Experts of a small language model.
Size: 12 layers, width 192, vocabulary 32768, 122M parameters.
Below are experts of layer 9 (counted from 0) of a mixture-of-experts language model. Rows are named router (the router's row for the expert), up (a neuron's input weights, with its number), down (a neuron's output weights, with its number) and show model dimensions 64-127. Each number is 500 + 50 x the weight over its row's rms, rounded and kept within 0 to 999. Numbers have three digits each.
Before each expert's rows: "comes before" lists some tokens at least twice as common just after its tokens as in all text; "mostly gets" lists some tokens that are sent to it at least half of the time. This comes from a sample of Wikipedia text that the model never trained on. Tokens count by the router's weight.

# expert 98
comes before: "0", "%", "5", " km", "4", "3"
mostly gets: " billion", " percent", " million"
router:574462521473533536541489482548501536479553499539502446411454558454476570487555606489499394510504593528472476488577517455512548575560494488370519492462542490578470445428521440568469533505452557
up0:554365452483520529392500536510537485499466462576444508499540459520454513487480499486542508487541461512434516345533512426637376519472409530493512463471546461526430517456456521461462549446431479
down0:413497493517456493458545602440495489480503583527571424534536413536439467614585375506387492576511522496493473417532506540507469477569564479528492536545473440496567517530550548563557492474521551
up1:591462504463442591543550466584567536494478499567490472465396462482483540495504587469505437469541504425456425517479435519491484600582422554402512519451572431554330532546483478500533613464556532
down1:518473503453495443437399420494448551517499450554572532530597545525367483531504372493501532546477509518537478525467374549492498490468539474512489535468432526451536481475462458446522437500463555
up2:511554518590504474467519536500500575376520485525428437466279483410615596527545520474504478475485622457435453463512516532508553554501508576540442586561545539526513410553489558517451519533547456
down2:442450459522496558501513551503434501594391545495433483481482508456561429427532538471486560484432499518521519572476481536509510459585515553483516493509399509483519398513522567449466527575532605
up3:415458416484431542466540505509488490369551536449438499469395466451537630564580533548603512471502498472557615485562475502562516467474412486551277540462474465544461472522550512515524549492455480
down3:488494511509512465469470484463528385551501475494554454524517415494498457433493468485472546489539489473508475493482518519417547513509571425474397373550487407539563578503514419375449530488447508
up4:419485500477470428499488438581546467522474518504468479489544496516461524457543543554555534509501534450510511578492482518529419445561478453441454422461560591510453591549512546479561533502537429
down4:485461538535445615422537480389508514606507498415496449537466494441515471470455386455625519488365436482421531410486505534482570572655543399435540553502549525504536429535496444437541487479457533
up5:590464409484562567547517464513547480476504500541446565421499516491537564506472523586598504495570528462502471496557488513506532499510514513433506392558573454516487508465505523497457467500537420
down5:465503486469532561488458496473529424547454533456538423572524542445561519522523466497472492410533537510447494604546496542459492478494436485442555565530465532548460445545454447402554443526517431
up6:477562473493517493499451544494505548509520551467487575396467461458514511547538590536517523584577520558435533511493490458472443473528492555419476498424514506485478455468447454531505440465563508
down6:357477527512418475508435535491505505514451498526515494473479511504486510501481467529516485443536449581627496568518470413436484507490497571498479513544599538539466472524502537448384474482501471
up7:494548476460548638471482476485408507419487502471417506432435486518570502548499458483494572427526483446502579454488489433531558545468488502569542517473513478508513482455489392463397484462476510
down7:470618430589497489541528525558554453509429471543483576578454517502495510492596523505440499465496429508484560484592487518468421502464482525553567481440531490643452539525405453489427463468491417
up8:519430531446483442428528520458503663439535528520473499485522470486458573380458633580566580469471445521511529564542436412450415407488544458461575421499445463484581580444518498581535505512487467
down8:466561503536459478451525543532440515648596445438461485559568444570567534435454466506569505534390411605533460583474530541474455528540502515392512403496504479484488456504447530511542559515447499
up9:521404378511623423497515394526426513429494494521493402497389454543529571415545456479581454508524528514492580565483469519538515442489507591571437503504525507544445525387559488484507439414459533
down9:413475471457511575499477520450437502572526511420460516558462456393542415470564498437451530402388502498509488498515483432575479537613524515530518510473474517520568450453484561479428450498502521
up10:506548504366516451466553497566436475474507506481476433444403541511401386528463550544493442537498572375444467472449484531468488487589543374441484556425516509561475411519543443554488523520330579
down10:541471525435416581513517473454561458492614492561515496541508505552524435539622469387524500496428507447474510532506582430550510460528456573336471507476481503523508594471490551461459470514625494
up11:565407507443495461540473606494567414467491493438482490461536544528541561485591511480511400509558451533521539527612531509525444495486501483497463696524547486536402472497556437458545459572458427
down11:625513495481520449545590516493498457519522554437524504594553515581512503456460536551548584414535525540543496531474585487527546446486441535521404459544457447417508510569439452570552490529514463
up12:488445523558498482452459491446509515513608516463545460496547552500534567467550506443554483580513456548487509530608529448574541434423543503490569451488492538524474447522490551435530464660595462
down12:527507486396360587474488498512430542492465512410475469485456516511569549512559503461489436474522583481401548489472556550470471605464439461466416496503523561542440478553459484523468502496467375
up13:526513556554508528429503494581467512535510577577519430533455553521579565462481481469465515457487566459481502386593492483430446591453572468548495544430406548550565466390502545473465501456508469
down13:444468461426451422481565498466556587561500564476488497440494470546492456538462451585412540513592408518403423553478478492525564398548490515526365465486566434506447495426492450457498515553525463
up14:599464536484582491472574491523530590541552463506497463550404561434485524516483449465562462523477545469476417444402534579480588566625487471393532576531522583508515515548458500531478497540481503
down14:428552556472410533451531605472456549463549516497527518539513498474474499443467478521515565525460572483491521584551453574476476546464550517563504457476424488570601504496538605486624424542526535
up15:525478455481457453525495547553451459486440534508567498429542594457522506548431586562584604476525489477484546529500551458460459446547539589377438393470467466494522471476534475501491497517507414
down15:510521465557489586476495422469537406499505472476547430470535529468570396513460436527488424511576635591540518543454522552531585502452572451462516481474392494464547415528526530430556407510554523
up16:543418529457493493540537377501653530419540484578373574416453502451455573511552475523429434516530535443574485475502485450498584558449403550476505355492491437466546491480552509496462535435547513
down16:471508553390560522471484498450426497473479489457559415566519570401586518539390430537440555407546552433489464518575399494484474502463490456530454523553444478466603484453516589490532473563464561
up17:541496539439440435514409488492508459466424559553478585486462512460500482495546403529572512553469505501510488461473507511518570569453515536514463531482415657474502470464427501440540400463609399
down17:565450510422485552505430487554550551578448488382415474445466494473525493429514509548493558481483480365559473532471490551575442512528511506542418509499518525538514574430394513463480552584445516
up18:490468548492493446464501633423498488511467479494444521548451508393440492500462561526525486559537480522544591472534554444522483475515549575478426499423528440525509439491537503479521464424394513
down18:509474550476502576484502503514540455477420514505468556548555468457479400486486416466493544508472508502502550555486557517477559423509500591501564476496451609446492547437503543395518591545488485
up19:567537547532535623430511415626513580559474566508541461441487552512561577477531538544518480539503529474485543516516476428466538536494484458492556514443467521561527487505500368461428477529427561
down19:519595517592448478476472423514487499436419449526571610497558459560461463536548480586487505454599515603471501477512445526555586510378550517524489539453535504553444544493489462489520514511495376
up20:610464486510509524484544499515571504535460532512500522407547452475453524529517523559573484545469488471487530481474480452461578462567507557477526485435484560464428468501528456475446587421383441
down20:458491460511494534493526460553496456419479575542532531417494536498537510539516506534421478497482529560395569455586366564550536494440486484506533518527515488467416513542442496503479462618498459
up21:506534542525556476434564406556543495508472440541536488517581534558522510434496450487431462500496573531469473394526488542498503599609617444473484505548572477504516462451502503456474480551451486
down21:497479457539523528530509501465430462505559458480479522459616495527402532477452569531580502476548463546446386488517445429553479483549479376480567485414473489427437520469531511605431483539542489
up22:563541445521507466470535532571568471478502484460495546474400608464438494491551453406480407527553433492454522498607485432481472503554552532476450494443567536518448398538512421485529453389472493
down22:560476494426485468466499485568610588543516516448462484524499534540492526482503563583501489493586488456443444453503423540471564555511480429460390574492406422465468491454494411514513418546433523
up23:535444433473518452493442550395501426460480491451498436490378448532592487508508547474504415551533574468500453435524517459479535558482457428421470518561518582554449547555463455554496480448508477
down23:644610524519453486577456561524534454533469510509477434575511432586432466476505501512507445528486425448463538515438520562584469475494479490523561528512592484541476431539476557561551540526555531
up24:606469482555535442488573396477570540558519565503486518475351499521488443474490478446489496566467472508460465442481532574477588452536524506490566461466499521516445425437430495445481584491485579
down24:429534478496584542407516534592597415483515508471425414481519421474593480511516430472492511438415505494470498554517541508588524429526522529465507536529509537532547420508453495421471566470544505
up25:462531542588475484474502497491542486454501511526435518486437484442466486405498547500557539479572530565453423467550518484542559569434441538470541506439437501561551564559467533545475470463505444
down25:485535427483472560503463522482416421519494441494553543368507521559478508540550503530530493391530458526605542513541468590419484578454548587475487437515626595497547513434468459427459525584442457
up26:477504487464523530526606498415537518466508559550464467536489457459546512439570496470512455550474496608520498463471462493505496470452488587476505543489446484488537491474507477564500516536533557
down26:458487475427555561465467509608518501536492520522501536429542499451533516502437548475497585369456404439509586605524428467538529519472520572437517491493463475373489505538582484525474451561468456
up27:548529450482503530569555402472491504406512491474568592517557567540461519455444515552527441459519522566506400554465572451541455430501582480508466495465561513574424544495643464449539465545585419
down27:507475526456462444490504592504503606537505491445399504524470416509586508493504538441477574507531453494492447493492406479491491511495493529261627583431488535550536492523478525482499525491455511
up28:422518492409492486465508473489494536490511460542526528437509513545542431503556569481510562496555515512416556484585507484549518505623434582452449474540546519539507502464537476627481485509458499
down28:556523500424516482493437512560507501459527421487486506490581527471498467664429561429524452540509437476542538488582499474517578370460475537466517483434444541519518493565453478472531522458524465
up29:631309521526536527523564522549496458458527591547482546532522473458365521442530534454538468553468401477489503525456507411537503588485518514386540501524482486463409505473535488405440580500518482
down29:478534450572519521496538416593559411526456501494559524564549484560565431521475449545522454453503505581529568527412591356570541474460516505544512480537469548529462454610434438565439529473414512
up30:566460500551483476483504498466551477506542571550381487382568447483422561529525528477539439562512496489433498471579472469463507562473514480441529416440516522472407561458558547464411486523502501
down30:518522561528544526466512455481403536458507475570537503594533549523516536536467474567401554424401447559503566492463456540531473427470449492462502569532424497492522397446394450465529498563558533
up31:567509479522513537539512465570454461492514528551499374467602525424488400507531567489482502455477553510429476502471480577490471504525561435497549480536559337488482489416498477534484539505511423
down31:430404352453489508560442608502446518466564582500395524460413548468454415441478495538485512503477427439537549556459504525485538527539464514482434495532497508452526435460518499465445528505580492
up32:499449483452494537483527565494431518522526522546511492545497544446453416453503466530563603542566516450477516519507497472522518443577583472496346557510475565458477501472553428443351414543516443
down32:468420501456504522500470478462450425539506531514482474431494515485531497534447415459491564491504468518560531496488521446477449434482598505500469533531488569557635440511452426455505524481501493
up33:543535502576482504518555430459502528447494498605559453435403503616517483552521504498557536441498561512536480445485514477522564592525548514459555483479514457458505424529620469474530580485474491
down33:536530547528474536437495548433399543479508497456489506638566537536517555487515492517450513590442480478516580588539514474433534432558569458446510565528456438432543549422520514512551529492552461
up34:525528480478566376501490485531494518532491486485487471499613488510507427532610449612560490528511578614478508490553511584574517474565544481494500531474574486498443461520499468569464464484475453
down34:439493407575552508540493572561468537445444487510539514494478568479526494483496480449573572448378471506530545589472488489438389467502507648543425466547478628400545561514499562514479568478500528
up35:539448659419546519488390456549439554494441530489642511461395542425498541479539468527497519505510510526503527439521497503489556569569569523556529550509477517474540493490563409542498485501443583
down35:551533443618555468517528481509521560482533540424498517542482458476534545452503484560514511385496473489460520512536510563633489425434490523451539448473559467504473449442429497511513493455477435
up36:456554557562602461457475473580515576531514553588519593429590545552491546534434569524507520599507563455483445530522552465490483468600564425521584482451538417542562487484557523435486476493419482
down36:481474524501591470457546582507427507471446488494497529512424510543577396448454448508493499441601514595441546575492547369468420416526490456557552513512498472507597507514483490512530555530633557
up37:502492497489518562575595453432469490454510556492506535409459488436526475494395472401525528445467526518425480501459513401518502498555477534542523475373477506473586584462516495489458534604419425
down37:491470512537473490473494517447481408503397460514499460510471408496578464466471469441479471534509441464486465583409598446608525471562522472561542455469477500453524489551511374565475628537446531
up38:494549466526549449553479472499486554404515515499513463409499481441460435505467459467571481436506569404468554507528549476621513457438547504535453498438505468477563535478619499491451591463557509
down38:403570487518474493438482519494528394590486404528529566511401537488589499489530442511489582527551439519504500570446504566497472416540527593477492394510373513432566515489423495550470492509528533
up39:549464502401561523488496395565507491492511458523604575597511505434521484534554492532479472429526499432457570517499555534494458531610569515527371566486520536518530435544472515471601473484458504
down39:483535496602511532443504547536466449518514506580506485441567389462486537507470485569451550476490384522481483572498398431521479461430498574536489523385488471541447502531475491505446584558560470
up40:474538513447537597528542425397524629376510475485565493346467523532535466502536531469549476475525526450452585505481530447623441490463424500529440500434545404573487500571535593551434578489571507
down40:461560474426378470440532567450495552448467444526483553531464481467562533479581572416508547472543513518529541442588492460493454495575434508608515442420479498570463531494376570500504370537558472
up41:556476597533453506586456433544483529489472416585447455473468579446450538541496499431477508519478493485551458372465431430540544535589503468473526496558477506511550448458477603566529523481460533
down41:451492545389437514480455512541432568555507545484433506546510540505441448510423428623466513584549468472553533503510411522438452508527534449416463545523490451474495503467439482458468484495443507
up42:588484462528588467523498540573543495524556469525465536456560490495446555492547529513454450537422526516485451512571484434531623483531536488468509411587482427551497599520468481488469506490389492
down42:387538425559573466475562656551568559468491479524483554477494563498568552540515590466551491445533538478436461482585396501481431473536436536536525476463474585472519458498439557433541533495509536
up43:456477585510524581527484476491457495486524625589544431528453573560537508467494468475531506602489498491450525428518465545497459549523596479565498503542469560476530445482453480446429486451467481
down43:564457420498488435479517605542437516442485478546518456560485431454532440575481431501489534505474465578480498586549511394504506485567477525394494533457538478598464421487498542546428469506504511
up44:455508506494480466473485481503471504429536519585416440465519561450516446452515562440467421455484540416472447510502431571540475495490613450425507505452563455494493442436552503548533553478547511
down44:484455467494443516589515525412447493567558525425545559496509535575439503442502473519499531474512504610445432550447532363491502517496422524520563546569499505475432556543510597437360541634466496
up45:524434516552450472606485486496541531477515513495438424491500560451555461552481539464468418505520577555493493455546559455460555465594514458486545331515589425527520456414577552642525461531472560
down45:491499444513504484486496603479469615493560508601433517480445529478459478448484520594545554548577501491528496418515462608464546477498540498420467526504438510456581410415462555441555526539540476
up46:565448452434556459559469544490479524483517457471505449483518456512408453494424409472538409483366448569533473454421582464545484527533460458459516453460522435402551477527534491630461535583632597
down46:571554556479506544452524533533425476582483515504510463518489508568469597542543495480537512531360495496570480517509456539575467546519406483405456436514484539523547581454433500520429566534574530
up47:498544491476473527466492533502498473402463477476565485466421386453525583499536555512518498409464504493448587497607538489470533631552437529600464551399497497528483463484481451518513563486487457
down47:522538475587446452568446563503503401570432557560468533501479457528581523525420527521547402547521499542541438565494438514559605438557504545652420486512457452424520486553451507513529542429542415
up48:467565546500465501580554484611451413452508487532456474514555510394573505484496512527495554464462432564413512548477553404434477464449595527505523539509463468460494511472583554502444511567600554
down48:537500637471569460366620521457394484487530518600470595548528371549496562439528462467520562489433521470490532466517405424501440387555450527457558504477512518524542507501486488541527525484441553
up49:591405500457626471548447480455519399500465575483446511495362468422456495478506505466476528541486473451592399395502545525506475536539553541476514414556536441536492460417504536567438509440408614
down49:427531505543486431438435570509499570442450512514522565430467443554563450461545460546465550516408443539438485484546579514527559507470506468550504445505510532462581453535480539467532482478504498
up50:626513446497518616490588412559496494405528494487454520441489561512503535533504502433565486513535479566546598577408532602592494483485503558499561540454568539459605544490466359504445583550464464
down50:516583566503463599506511508504522496620439472493503527508471479503575550503527488492532421412537442532603453481517494578507449374536482566412587498529455485564488521588558550518477467493530509
up51:461534566430594506457503476504387528484545516450591558479498513453570383445544515482585595497532498414500499561447531356590492447525504615482519521338478435427550501556557405558458580542495448
down51:401493474484353475464561505563485549495457472488470376527452465479591546518447481534504519487484405515431490545485565669512404510440575528527501482470506433542525454537512572560549514521512450
up52:528491480536486452513451494485454536494466482537464460443491515459403519459434503399482498446428494535503513545438553536481445539608504498447508475490483520410547452430469543516490459502457499
down52:578563477505447636542516555643404500570482477487553530523505485460489574497497622542543439493516498518444551501533519506501480555515450487342544551501458583531522536478562530475473535490529461
up53:485477503529504600551445387416554568418481554441434465415440394466511506445425446560490481505555417533415546469441554531576463538472509502497503497538456447460566490424572569574542625533559537
down53:521439435503460493470537542455543431471557495599483498471507532513465458563523518461554494606430433463515441525455539483524433419525509532431504462535431538402534495508565571614459492453512581
up54:571533530504479424559483524534538532373457496506538514455542551422523546548554451506518541596567555514515572516581511441533534455507579487548479449561492509443465480522547501530442433602405509
down54:502448516579486518513529528445529511534390548539509456481491455521570504502484500519560629479506482499528493481453520493469531519525498463420616526511545528495517525513467582579607593631488493
up55:544538606521494477471552511456540535541483501467437548510538495456468565532469547439484543438492531540542432559496538545514592497410475485521453457631484481428414519529481518539545509698502480
down55:458536392456423584527507599487561480519456478486472395451472511555540572509522528443536540398541476497461563517606485639451491489478542510485504423508401519491558594567414582478549554517563411
up56:580434566554529484450496476417502506556542416437456514474500433563517580429475472431476493512582582500420449427528481437505572598569527459454559481551536564516513510546455487497504417444407512
down56:533594469581566487463598461430448513611602455401459453449525443451485537510390459420427534466474543566486460521449540509483517453544483560356518430520472494431582433479559520635513463544436626
up57:632420455499483503551517535519498478533448479497455518485508503519454485549495538516514524526505452632502586538490482472560546476486496503494521512431584477537535443424577427545557524516404551
down57:440490514583410513557480550500386611443548509579502431548497444528496512445456506505512497466487449481540464476527500493501552474506536516359505426456417515438393482552488501570501582499584481
up58:482484417574609464507540554451594558490558462570532448446489510520496532524470577508519515493502510497340524505530527510444592553465556487560605526567441452536508613518519451479431517471392486
down58:458436508539504490442499545437519468503575531492561485543538529461488541458516438475435541495524431552424494569519507412572477435554428507459503409555487523488521440478520466444533554486495492
up59:513490597566495492553462493524537546517525493581470429512379510491501548451556481466446467499538659428470422429580476485496491464513522476475530459432501513505584526470471498479571451496565539
down59:547421450451577545442551474540503528522544580546461581486535539481465408557420535513500542479581437437451525483489473522574582482451452514474483474497488502521481429481567471431452535543553520
up60:480555598494474588514430606495486553448446526527592519450535528547517533520481615469485527502492528480556501599506506507558590599513477493449561565526509437471582587455480454504551526547499541
down60:572521593549464499495506485514343500531559414422486460581440493561455504519460486476510490468486485502480590518578506463563621513425460524531533522451491483516547407489445449476534520488485481
up61:559543455476526554434528460472459618449617484511487524507497521514454478503480570352510489495533436581465465608561540614553550513451524423460451532441487497487529479543510547498389484511506472
down61:500587444478573580545477443483460517470495525481515465542482490608528451479568481556450432522548430554417492526446645457569457404519493606486558448463567495388466585494496448492508529436456471
up62:469321493519524594562430400547493493427470531464479541441496572475535545508445487528687403440481445532511524506506532460497512489482527491463615466513409452483552517410574457517461479550499463
down62:504466423647537436530553497550554533483568675488510532555555587512387503590415488499420439562463450565514559433465392546456460449435414438444472445540516492485438492538440482644499459444498573
up63:641423522554496467464583474550426497560484511517445458423469430446572564504527534520519449527452520560517476486517461463513531466514523432422556489519578493526454515488502422549463556505498440
down63:488516497535480479493593596529528586494518582642585589510536516492444444507521470515539476541551526556506549527443457541460537460544405535458529508459470482409491512507512554475429453441564554
up64:522472440490473481497442539506425531570483588488469578458558456460463563468515513482540492453501445569516463442513478487518417581451426522520538448518555566539581488428464525465549507412435537
down64:472482414530445537562487494501540493437415507532562469429414578489654587559564526446461456467559487486501455576510481562426522465514499517457405557526467464499457560548513549547502386481531454
up65:501492505481522506557490449480470615426476546488537602535520519541401569513480562523511543580476479437546521511574524576495425455475502474431446490472499424517540429530437430507483588369456608
down65:517483604523501352445522396411550392483559499489518490525461589618566496466517579480552411528374493595520508389504480501487550541573439465510561483545473510495476496519541480534495371560453535
up66:498496724446541504519489552488511537493435519576648556456504592545459505523469639506444501488510519524455507499617469394475522559453549449531533535414497542564534529479420419518551503470556618
down66:493512471429517468468565551532480471582485557510487553510444450425492465550445511481553517494476481506501552576457628457552486503595489561657471382458515480535570504438519557473526560520452450
up67:508534588438583530434519445618421503485501514505515542458435491510511443489423526461450494534597600507490503523540544585597566459541522584429494548464521524522538495479499405527485589479555466
down67:489584478470552575449539587486451516492501512536498505520512452485499521368578554481510523459610490578538426548520496550474428500593506458373603570466516464477442523536534514547479481536454428
up68:561490519424541434497525553502450576382496474447506522516432452531444512488442539462545571467384526465480536474575547513509445482578543508443555480434482472540505481433472515486458545477502572
down68:512601539512506473473452434508498525577445461520476526504610397490596458475498533605546434418357466524462451512556555470479506595506476494588498514425552506505403498554548568537433581491534418
up69:502478519478534524530538474523479628479521491622332399530482533486518474496468500439515494401444583463475497567494546513453625480502441458476573439452512478507540514516511554570555512522491477
down69:451520524427430509483504563476515500481564520416526486492495468554481523519509541519457577507531470518508558541435547393409494531519349493556406488479523511538511542514509547517565555562547446
up70:541487551489511485465565488522528545428467588499464481567393414414461427551526529457478483519520454449493503425603477482608463477495480499386525520425559545565482437549543559518525494485457551
down70:467566546513532472411427555511607453522525471490501521533434443469561490445467567473436429496483544427422455446511516425570551526510519530512468582523588570542421525549513533527563478503613427
up71:494486524495504492506519493492508433474461450547511442492540533531537567496597446456587430522599621542488504513616467519532532504451498556563508465549507487448467448418489567465398378583546434
down71:541454413453486490449422490483439486519450565454528419541555485442518502485519444480570619471519398497442601541498549473478456522520544463584451560549507551499500565527445497452468565543490413
up72:547402539527429524507572458494507432478495502516476454591541534473472560515525550446550474474471519556513476507604473518481562501527507481386480345519479539499480546506526392586468519571444490
down72:420494423510459511571534542550562608493517587534561541514539570571482446595501538533464502413574512516543458514512501437500417480526434424510496474460490487504405491520453496535529444530528530
up73:526444532544556432532477463445479526570423514374510396501469476472506486471417555537486499486493488496426525468499473473525472642473431481461506455613489562464521560460518548565435550557437546
down73:479451516613531435544555442520529478438491578588472478564463504565427516509446371508553453503524462475551501558461502536506436397488433483388459490518491476468464484513516520576453519493529589
up74:511413410438475526505438554526515549452571559455488597426533455441515531558440564523552407526492534566505529494599515530557598507498506540386469583505578459468527479554590562584420543585565426
down74:524533570466589435497567513512509502504537460485485426511460481454471506457434416493491570483465483581518477421559490496509561570486532516476575509476474503366479540464536505393428475472458576
up75:523506584613498549489484456456544640465519462502498469520490418385494526469498514402493530508534525487426529547529479479540545568435488548500556486497464461469535560520475550494483494440506464
down75:535522446398413577523439490476518492480598569458507524440451483559524644564503481483476539451574444469357582464550513560512520506491445496437474452552558536537473530503561537518516534521457447
up76:520486499500550601483551482405397577503457507595476514492555533475400548506440532440553493503485499562495429528474562594556534526450478465472537521585552523386595498467481609501456496632455389
down76:418531577514508504470498563498428559437451474533495390489491573583518564558425492464551509545506435544542493470485465531485482561476378515530464542501563495404550600526533529547606507508620595
up77:577488482419501517507510499506574471523499464528407451409560524453533562505500571562485470420479513481555493462477528480516434527570451464411483498490458463484450414550571552509537491500481487
down77:550506506558410534507545573544561532517447470514477502509530411582505484426569414531451423533524544540577453477445496449515555502525564502438455545609462442501516534647479465613525469566513441
up78:487518484438471548397550521436555468469525513453455544514484556462453539472522515481496480501449563441562424517514494481470446456505560544422452537371356551496473430507506466526532558462529543
down78:509528390512441510565440529526547498516611549479588418538441533568487531602448466556579509483485540487480484607560485550532531584460543536385504547578484453462528490484399464454546518522456514
up79:411528573477494535522463498489480500550504533495563387514454574546430538479514506463440487367478598596570518532600532587480478503587536464524512490551556496476484482373554577464458433483436534
down79:479535477510474459536520536510537399475495476466493565465444459505493449500389489392520513540489466462497472457473546479476459483545480484462505470376557414509557443606460477503529409505517492
up80:523478441512536436440502473538475584491428516476463465494506523431478472514555556542532496515547493401513570401498541514553470458582469494495505512565564486544533482500546446468504499552395460
down80:455537443478527572467577552556530444474567522574512501469503424555462466513494433427565558512524547442524488374480545508483577478506515502483496512560492559535463548496541569500609508451570441
up81:520489544442488439384497575475437535415481455558461418484471505557447537389559534446540504488500456490505501418515477421502581580478572446431574454542604492526449448507522517473516442528438490
down81:520463443568650532536447528533528444496481496487482547480495571480487496507502501445484447586491433466443553453519536569462520438481525534385529464529434519434560479512545495518509461472516506
up82:425506548434479545467469521376503506539593539548527431533445527495565567549560612577526469571509599480511442474476485482541497437441487493538522526468491559491514529494503542554454493525456563
down82:550510512445376491492432477453422473531516509484477507500484471496543514475550554444507523446497518409435531428477508536499349581548426440529496553452585579557429435526455521505516427571508448
up83:498502479431472498481577498588544519508476505545573477488589538448476403567568645559518482502519550491523500564620466539489604472617520516440486468493464473466473449499536501634407515546350456
down83:504480429368561504495472492504523521557550515558503537516492558534445465485459578413508553481496395542544475476426504514442478473553391524469408494537536533438530509543490531482514474527557503
up84:528521433418481553473542490504501454514526531516535475409491506495518523496547586489491434502511429498532564501484445518526600519458560569502535526540592523461379492445524545522569539478471449
down84:534431590492440559462473505452419467509572501474541472578464506403491518484609511456444534533492513411514509460472531525453409485522442448519498588508478606573509504482518481486494517518503507
up85:578540442505559472504516456510477512514489485493484446489650580478471555473519507494475401438494546539558542558503528444492524503578491488519525563497466472500388409423524606526493509472537455
down85:485514569516502518569468507528454536513527439480502548599414517450501547520493473500566615608501503500487518421504376452577500494450486522470444573519367536397587509451434460423548413562566551
up86:527437507581564479467540535468431413493488504471464493491522485507498514521459499472489490396498563548541580570484529440528579487525482528594468398503577436533461503417550418605522566431428519
down86:490411473496493576526535595465460556512480533493511405542456532466510514503490529432533386548544482464487520538491489533509457451521500435587480533472470461403475419492445544526457430490400451
up87:481470488504556420515472452498371520540503561533479464554546465562409465503488517551504512497538482543532550487455515493571502422573571601517585401490602442526537442466576400534468540474470490
down87:376474522395513525492512507492553481532509462488533550535485537532522467452451507472413520418557495479519446375453520517471484533481576540521587471636443509551532509482590511491476512482470530
up88:540507500540541510427466472512488531438533567512511523459524523418547517488464585493524542505563481579534515547554520452428496514464462561482570499492519422490465469375471492494482477474506532
down88:458494435540525497492466506435506595514436454483458518434460432548488476512547538576460473464513519526560482482404371503465474468431444464391491570504509586423429436555488586455530431402503494
up89:564533580514543580438480507434544438535491466495462523471576421525503518420536492446529488542582489531453495435582513469544486567572536503479487491554593447463496483489530533468540444445485421
down89:503511500515586561439432512423473425424506491487505443509539486415480445406412511361528469548514473419458450450464487485426448420528512472505498517610465523544509437449537567491548456493493489
up90:490428529477434526527517545557451574460578468524500476441483440524508441559481595455511450564421532557427507549481480466449497471506469486518538493503437548501467447534506495609508497467485566
down90:504546455479526494539495532556481451559550501569475529503585498477553511502536474485561583480429468503508468539473472577498537440434504568515532478475522500460485575480522564402464614569559533
up91:530450638581469576456502486398506483466531448496492544475542539465520570465466478489462508588470597481554414517504445553510572503445571551512589502524479460540449466481553486482505454539559480
down91:549557407428556518627582525495424515559534471502559493578486549586459459546456461546497560493499461602469499569459529479468471482488485444556492430504547468498493550391495595476430535513492519
up92:504555563479522582444453453516515564447536475584442542482561426454478461470479511522563555600595464492376546469445522407464517577477514450541615516481457461490483471453523616508573472508488614
down92:390563458573465519557470475478588493479367528495491519451471562562461552550560527415450481484495514486489422433532547448497393517549501504552436550579590442458512521604514583545481438457471443
up93:489548580371473546555494473537425588428437473543468468527453530492460498559495519561484590470527541533491580498534510498537393543469528510483456537482526471502486565463486545440444463459480503
down93:409524425556450436521470525438490536493487493548552486503468429501561487525537495498556532514522530540536559459651501553488456497541631449503457460510530533567409493499408554466532443480461536
up94:567446564512579478539502535522540483521501499545491537513465499459518456454470527501472542519554525534517554519454528464598482492472516471426484622594484483425557463502588501471573442502570540
down94:459555440482524459448496554410462547522639548480495475456520456460547542463498522476428548509518492466478376471575390504517503446597545538539454569568532455504438467477489485422498510515552483
up95:452514517579431474446458527545467480529561488583557479432513552538415553490462545562441472563500642455493491570532478586503490513523591425400530538478588453414500519462558452491462507489454499
down95:460520504499530488521480555493470550535532531530452545570546510461510494581436444524526584476536512506469486496494453465522486475578496545309447528522437545404563398460431499413477520582481584
up96:519458427519504348546531475461473569559449590478409493515418449539537425487434549473480455509497426548502556495514466410501521560451546501455476446542492545498473347426463504599499546488413459
down96:479608515512521497499489492480443643420509392508564457580527570571455551449479454493502478533578465531494457509439446513436495450490484521452528598485524551470590555515456548498456475518559532
up97:487578623490544478495574478547497557392527521508540480439552519559535484501460515558472460537408539388466460495514483459522498371525625458423559507399518456482502553533452482516481568499541496
down97:497544491491545544627629534534433380517570454506497461549531453521434470498428451443469518488483455577460498511459537373544538511525446525377466512508571518457524590496534507384471574563472453
up98:555500452409496560596483449531520482503456483470437588393511452448507490528509507518426561507511475471474432433501493554491608511575513521443471566417455494540525626562528511447624412482494510
down98:493434505548486499426433428563514548522420451559455467554475439512564521605590397466497520410447495440551440544452456595562435457469473571481521391496442650572432564593442527526535448491525494
up99:500540501495486520453535521597525578543519530531503408524427478510417540461569517438488436455490576518603508575514433539628511503439509521405476488498406379486477473495474470505513565444474537
down99:582464500506384496551425438475480512567475483460559517575392435560471445490475464551483471620429502501467504479391504483420519540611532468429552485616539506533472574533600420511520460453506549
up100:498417494535507441508553530531535461554518552562436531570553493518551533469536491511462421639519399559492491484528499481479546433503555421358544494529536525498488518477475469499454499607493473
down100:504539504544509488455484482509458542484515496571530504470556545574449534470503516488474550402514540589502457502466525435507515503431442471515488551492505448466445502567460400533389584515475478
up101:503377524425549525524497477614458524442506593502493564533428528496501488485564554545559578474472511517517562470493498493630500424445489485423469507471408500481501502524601503465528470459567456
down101:456559440509534419442574532420490478468552450473461521466472489484509492500498482397544487463345451468481462404553514498499497530521550555410520449494531577404488419490504613470394533513489519